Experts of a small language model: 10 layers, vocabulary 7968.
Below are experts of layer 3 (counted from 0) of a mixture-of-experts language model. Rows are named gate (a neuron's input weights, with its number), up (a neuron's input weights, with its number), down (a neuron's output weights, with its number) and show model dimensions 288-383. Each number is 500 + 40 x the weight over its row's rms, rounded and kept within 0 to 999. Numbers have three digits each.
Before each expert's rows: "mostly gets" lists some tokens that are sent to it at least half of the time. This comes from a sample of Wikipedia text that the model never trained on.

# expert 203
mostly gets: " Har", " Az", " Mor", " Ol", " Bol", " Ros"
gate0:542456565459467522446502511563546499451482526577414531484470589569503534490506489544505460486497546529501602498448505521468526551513468416522548478429565522447487464483505513435479435453496495480520532475484451566482472485433503480508504543479484485505552532507462495422460484492562479441
up0:506476562499459514428537522553536488503474530547422562517462529555501557439517495541486532454479546507485639500423464497487511509524450436535536465424482542468462473462540508485483446418457487538485555500478494561490456458487485492500526547449450469476532528529481530425483476503563494426
down0:513525436526522522454455518514524435548429555533447494499504508493447504552494529493479507500507499414504565474508468490468507504481485440504472399485440389481482409506484499514504441488504540558556501484495499493506468554467453475546521489469548522457464494486471484534552459507482460513
gate1:498474516587518476465499567537523491513537574430504546523450517530465491444446423496557499469514518514543483475498472525539430447455498447462511468499496504444578477499507451572389511495494519469569541497571464461478526445460457514420531538468532554473505434475533518506499500453542558449
up1:488442501533474468496538543542523502520537552479513532521477521479439500436500455537494526443445500500567518527497482489542408433470456476506481420526465431441510443511521481569437465527505513417582542489520539460511506441470480513405493554467490559503467479479521477500514500505559543451
down1:526426546522449483466506494431464534467448470495499561544495446443528524499477515543522451516576442532514491498534506561590443475487511533413553452511498516473494496588518510520465455522423522557604500482447466519542463394562521435547479539504490524447447518494464464447530463462561515446
gate2:521440572551502530555540539577492488546452508495529451510456541533551525521541409538475486577494427476488444523445492447524499477433558484490483513502480498518538529516359526435499470526552587454455486521546528580483451464524446478475499480474502510473558514472536509505445507483583511478
up2:455527464460521482456473485429503517473567465504503570506547474476505466473462582460521540444526550519484557475547494547519500476540486534536501483478531528488422468522617451534482538458424416530506473480480480427481566494437530536504564525522464469503467497524421496512548491488404464517
down2:426522521564516591514529471496497559421539501512566454471527520552537569489459543442489511539497558527513457565492468534538487562502559546487554484537458571489455473509518440492537472519445521481424405488498596509510436573478483506468536474434564474542526529446487561524539452504500515553
gate3:554467569560482482502459450490451521512486496505555554480462514500452491545495592443556501520541500513500408552441423541555460504539539512495469447525496484415535578510512459484538470510498468507514464454504468441558496545542589518489484490484491425493468498535441492523512386425566440554
up3:523509472544503568505550518552583509463459568464414482499474477504494532510489473535423469471521485481547551397574515502426516539503466515494546530461502495484461457533541527533421518526535501554439539514467507577426557509494471545498561489505506639496510535544532478538495534557530562466
down3:484426543412534526464491399581461549513510510493510498522532496475508533503459508490454589487495559489542502522516414503566462479443502459519530501416463490532543496523493463505462516552509456521499535596475564538495459549526490509456450461484515438516548578492516496502486494479502543529
gate4:448555482502495566461494564455488456485466564525467409471542576472523472542459544526557535451546597513452534520529511549466454530577487485464490495528453512505537537543486505571463534459487433549583410486463518519500512492456489444503523518535508485515540527567517513518475571511482483467
up4:493496488476489547510461550473472486533479571512482411499483554416499503549482545485522480443584569425541502543482493506425446474532455516497502470501463489507561476529499493522490509454492494522555474515513499442517466458451516467577547475555507525511577530555527494488456540533487473472
down4:483556516546465497507479516518472481554465464543556526553522541442555501511498425433493516482515480508479543477535454455517455527489489535480430503499564469506515521420546554441457582454552483573469439458487538449419413505450528507564445472524455514474510511442451437523555489525541508537
gate5:554478576540514570427548541462497513470428545537513564448611479591469503557447500454525507514480457528405532573518520499495473480536547468508525568510486424516489440526546546523568476488497555465501489593553525529502546529470487507552501502367516536458453461508485563532517493405543561547
up5:446502415487495459615468430515500493524586418457455532508442460399469487436486552502489469509482473448555448445499472500518500503489471586521484453457528520466498580440470485499414561518547492506432476453449480476558474450518481501467545465537433513505545534480560493480477507570463505434
down5:522542538503497504517467465483420524415520549522478459571478535429474476586510448536472423464519555483558521454461538476483498546523482547467530526481547530475509524501509506486564543528458515534493420505491447509468486513477474491488566541453522501516485526547524473560518536572503504472
gate6:487490518604519470529571521472462513455520541577501518528526494485448540528512526489517519521551503476444463497534495440477511522480521481545505498459530544510566509515532506543435557428581481437463425494525455526466512482491561512497559540455549478493520532474517528528482453539536546458
up6:472444479568481466497559555470504514450545513517513546494509513489443510504471567494470558524542538481500446469492480482495555569510471480529512529463469595477524522495533549576428559417536463451435408481514505544440482488463518546482542540487537466445464535472529527461481474535510511460
down6:476467414514526489518434566498541500489444510493576423571509504478421478530493538555511507540557470523522496447498497524529565504584564536488461475580488536535487484502485493515552538515507478465491467552472442531480495556545489514528444537510552479430498536548495536443522498460521499543

# expert 49
mostly gets: " Charl", " Jess", " Bol", " Nik", " Hond", " Hy"
gate0:569487485505415503544462513486514520546514480471481517475484493510534544390503506402551530471541490554517510478546473519489478504488476502502535524519557450481462488493463499515464421540523535477498519500552516481502506461469474515380526470538474445481475452545506555483439457469559469537
up0:580476479500464510574461521501462474546516492497476526490516533535520530416506490409466553531544503577488508502530446499494499491486479463516567547496504411499489511472402470524453451528545519457504536497537471498525485470464445484448493500526517469512500444532505554515484489471550471535
down0:531470561518504519513496481506460521508490512484485565505442490549463526546508521486476427557513465461543523470488500509497454470503455518525517478407538520482552514489510538503509495434505502488479510476517415556600527533478448476472529520491462406494439481395459518592501557516525541595
gate1:516509521513453499503531480425500524554515535521503508537436442490461478504521480491489464481486501463566418511514419571574528541482556546507538498598476514543548524561498568520508445533509526502524608456525465484488561520552511485511526543520477446525535558463449508570503412497574461492
up1:489520490510500517449487472551504464467510460463484512463539535532504511506484552511483524473535506495433576495450554478488470471507528443475475490428532474418494496451560400476455553489490431476516428527497575552474434478484472536457482467496492545440487434528552517410517591519422563501
down1:469511531485494457507549496530469501492533534564460500517523508508553509536428496580435537461555513534522475501488453507504455423515544437520547538492555577509517535500438437531561527452493492484509495519453527568521530524468508490492507526545519442569521493437521527512536548464384503480
gate2:506583445483495557524445528499560453530538567509525528517552466505507463504447541493532512522506526559498501564484482435552509524447493458548471499551618438549515526468462443553433446462464510437488509440551508545527567495507517517539497510495565494470516517483469519530472476524456495484
up2:517584443452514556484500506536527461521534561479551507528548445488527458490482555470509529509565520518491507558496470465552488513443531461558503559532604486540480520474423440530421426424459478469454515493561520544522556518509507562521472527509540537468557490473455583532452493548484467471
down2:515507440534480478547499427472534474524458457493490525486536531490496444473537509525416402454470524550506469497471467475522506468509453522495504499509453525488508497535547595530474458477518433470474495489581570475563506551545448488465518371504506463463473507523490473532521531449419590461
gate3:468476530502566492483441579518429524517452455461557503468464471448530481506515481553471441512509560410427476500560460469558533580577557562513493478465422480461474446439539527432535500605571487542503509515520528456534512541495535474424547450444470484554438531500477526484409504473464505487
up3:519470557511572468456456575506475492519499434501537518452477465441539488496472466570481430563585511458429488508558487459611514525518552515521505479461430569477478463452591548448547501557621455561444499528524479485492493529498544425492503424437458521552450529466469524533450528429470498524
down3:584505630498527522442462476517460419551497512456383538542505540487526523443493483493506552474510554448514564522425542492443561474463473424521518505507532478430519470579491570457502472568496429604511449459453469514494455546517517495509478489486449465469490499457474554491479478487470490442
gate4:495556509523513475464528526518504559615502553472483605532506511484467524447507407469473495506503500484496510530499437464568461568530515493462501493504414461484536469517475421503389545534517495489522497417536512514546481456436514493483575499507468536562563458462506551575509515463533570466
up4:508495495446451453481461493508514553489531475511545383448504509450640597513479549465467492476469454512475489474482535542466499415492433536476497487514604491502428559468518529586572486525480513516459472562476502506495461509503477437562456483563487457450556529607487475457464503526483443484
down4:505522534488473454514520446512489451386509551528545406468482418477508574523516445504537483486588472521498463546451544501425481553503522495544437550489513569466440477473502444546494537483512473463495492520435550455474451582452481480481535504474516485545569507548484520518499561504454468441
gate5:503559471467501521535481477493543390514533375500528451520414461512521480474544494555429510456570519509560560495548499513545474445492471515585446537543525546482447568479479454504511492447456534543519489506489516476527524502496478476486539510530464589508540490590476466489556558559469571462
up5:544500448541485552466521534481538555545559583451416598517533509502545493481508485479532546452436516543513463495504527452492420473495477473459572571514523463517573471533491564542444466557515486406531446475502491529480528452540465482496480560539544498504463517474496521543425484442478466486
down5:520461491514544491558417522528550423467514543457504560482510469502555482486478531486499468460429427515473544513545475565496489517505519498501458471501470488547501532501534452522486532501472543545458461517573522496468542601561494584522482496510513481435535424509495499449508517448466451417
gate6:520513440418466561495488369451501576441499532609528479535524506483569501504486493553442473460469502436508525454472562527513579436507554552470472519537509422531433480507503522454590472495479503538547490526386531554479391545567536494471526552497528480467529527530465552469544477549499463518
up6:502447472433505590447528409490483477498520568604548487539553535468556504462493456529464472472481508495525494518489522537499603428553509500504501505506488448552395460486454458455556430505511514466573498509458527594514449549492613462520498557467510466522516515501423566433587510456496450461
down6:434481520508492489522463499569492502535465506523436499532563536521515536440451448430584502523519473519582505460503508425404501487472391475505507493464403560567511518455455468534449575477526460559553473518463530439540460528504529480457514478473549502476478488487457468510452508491499498428

# expert 69
mostly gets: " ;", ".;", ");", " •", "●", "\";"
gate0:430490527452485428451471506571501553516548556480577506505466541502442481573480471517526470517523457472448576473486485430418521468527491464448389481551539454494505464528541458522509524569494564432542476505502472515488467497474441423508542401466556489581513500483484444479453504463529539511
up0:507504530524501543603495521479524489435473468537466486482513527481552517406525529466493502481494516552518416512538526562560517548446498485537568471499468517504504510467488503492482491435472455532466550472499498460532496537528517541545521604509471453440525518501498576534548455519444460509
down0:537542517524500521481515542471454494465543547563499436530523509488515433433453558439541513415481575479462507483511511561533463408447569449469481529536496463472503533447446535529497466529485518536519488521506467552516457578533479460471592526501486502459481476408452503481431525530386527489
gate1:536480497503503423425507493519544496544552460493517492535468524503487536519491544503508563522460469483512460518471436475441517488479498558484476511547482447552453542530489492518488517535515495518551414465477564544514474494452483485558509446419438471469555514496544467538439531436532549443
up1:441541497509502580563480518425456484488457517491475477500510504474531422489535448493491443445545513517480541517522579529586480538487489452540510540459504566487515489463514510480501489465477520446456558484518463448532495530555527502447555552592564497489434468529520547510584492559489451535
down1:496559486513519501536487497485490546453497552493523453478520511478490489484485491502487484497611548534478523492565584541519482508438520483468496516615532481598500507547518428449499526535509432417524539542516443473425507575548554472433507543502496502558442482508485396537521495495552421603
gate2:415506488472512474530514523492459520518484537542485517519507489503502475454513464475488516513510474497538521476456505552459588544538555463545513524495500560522537482590492471526498458472530604476506506484426588522522433477499521439468481481481471577465528479529477514432518450481465501454
up2:571560516522458463458450470467542550432500461480489470464510463470593571569493557507459539507477466489373446507512511429475439466510478576501477494499505447487482562466515502492498525545519438536483499549529409533496542558499505598513477532536540444527513556491578462617501557491539531542
down2:517518514513533553537486421518470546536534470487509489458526479415568479475459470492529533503452535557548469456440493540519434499460481543471516473539492459480431454515550533517445493554538509502551542413481496406497534494498491523514534450546461514462516507539510513502501446507523523454
gate3:462526493485513497530520524501564495511430437519549473496435504549489475469463502463557534466508483471570477461490533550493482596521529475527469541523423463506504468415491523535533496490497581458488512521508493494467539493541452554485465512513529536468457446541580466513471496492471388566
up3:581511521518545468503465478497496487513526546497460481554529449464568519556499505512531500483500462508426497512535493450513573448484424507460520420508558565451508481570510499478462516566520475569523482509531511515556445492501522467512529467511465476513499542448452535542499532489481609415
down3:513522503545527487496491516475524538524461527508505550511523530429552467417530454493478477494506424490532539494473472530593512487495472511445440487436511474485521506459474505516520460556497571515476509560477531552485456445564528491516502484453567527514480497444497542488460442514504524437
gate4:473515561486520493501454481504541519494510472424468490470568545507491542473534519513582482539530504531489450539504532525473438499534560560487503519553469563442500416484519479447553477531552474470520532443437505446570551498467472589525475508407523429590517495539559452460497437476502500489
up4:490461557535514473496476437467547483511508476423500503468569542483477526456554518536578524482549509522513429562513549483487485458532630545524473506529439568470512412482514454474466464475509449553518477481494547459479531548505483520484440516461519442591582435496560443480497492503494473512
down4:474435525539442545502513484451458490476488501460470659492461536468512519509564514518469434540492518552521494578537548499456457509509492541433534478453523561507515603441543508492516498517564475551560514532500442540535463433478505472535471520484487449504507533527520457503450488537554465404
gate5:548517506499475477559465526465512609568485499466550491548584590539489481502452511440525540476469491536593457475526523534419503504519595486476468474504426397529473477430428495441473468519523551516564506497517540585526458507508524533472473503503460425503523476494478530552498491449452497495
up5:428478479508561510502577453542500421467523542496547506477422431432508495456542499558486482475507490447448482542479537459606450468530463517507514452505505486514488508555594467491546459485467478504528472479505450455518510558514460519514592489516538561479448456462449467473443519572515499481
down5:528535518569460487516422490533446511504561495516493528485524449490515425553490522455493483463464572494469592519534508506521474444518494486453542462485464477493494507487470526530413525488499504510477490556486510508527571579507491486480507454505495555510524513513523502493487547472539422562
gate6:474473450453511447518547412471556496441510503460544521480398510582455565523566536503542481507514530488423458500432574487504514532458561496568438504491437560494514492510510455529484491500553440460501453513416497518518525486519496508483481482512478426484543519516503518455508548494452516461
up6:521475514577503552480460598459478537535517496591449497513544505432512460505541419495479494554522541530575523580497482494440474494505462533431545443490528423508437517500512529495442474529471557482492529462557481488516538507463530499539589523514489594548538413525490481579496505529542471523
down6:477501453512540501549504499548513492421473439470534449523479448522429479546523488492522542442450504525503513506473510527498491497458497510531546610497468460470535503578439507489582601446452462522453538531438528522573502464436495529528540562540485493513548467443545535510520476484430440491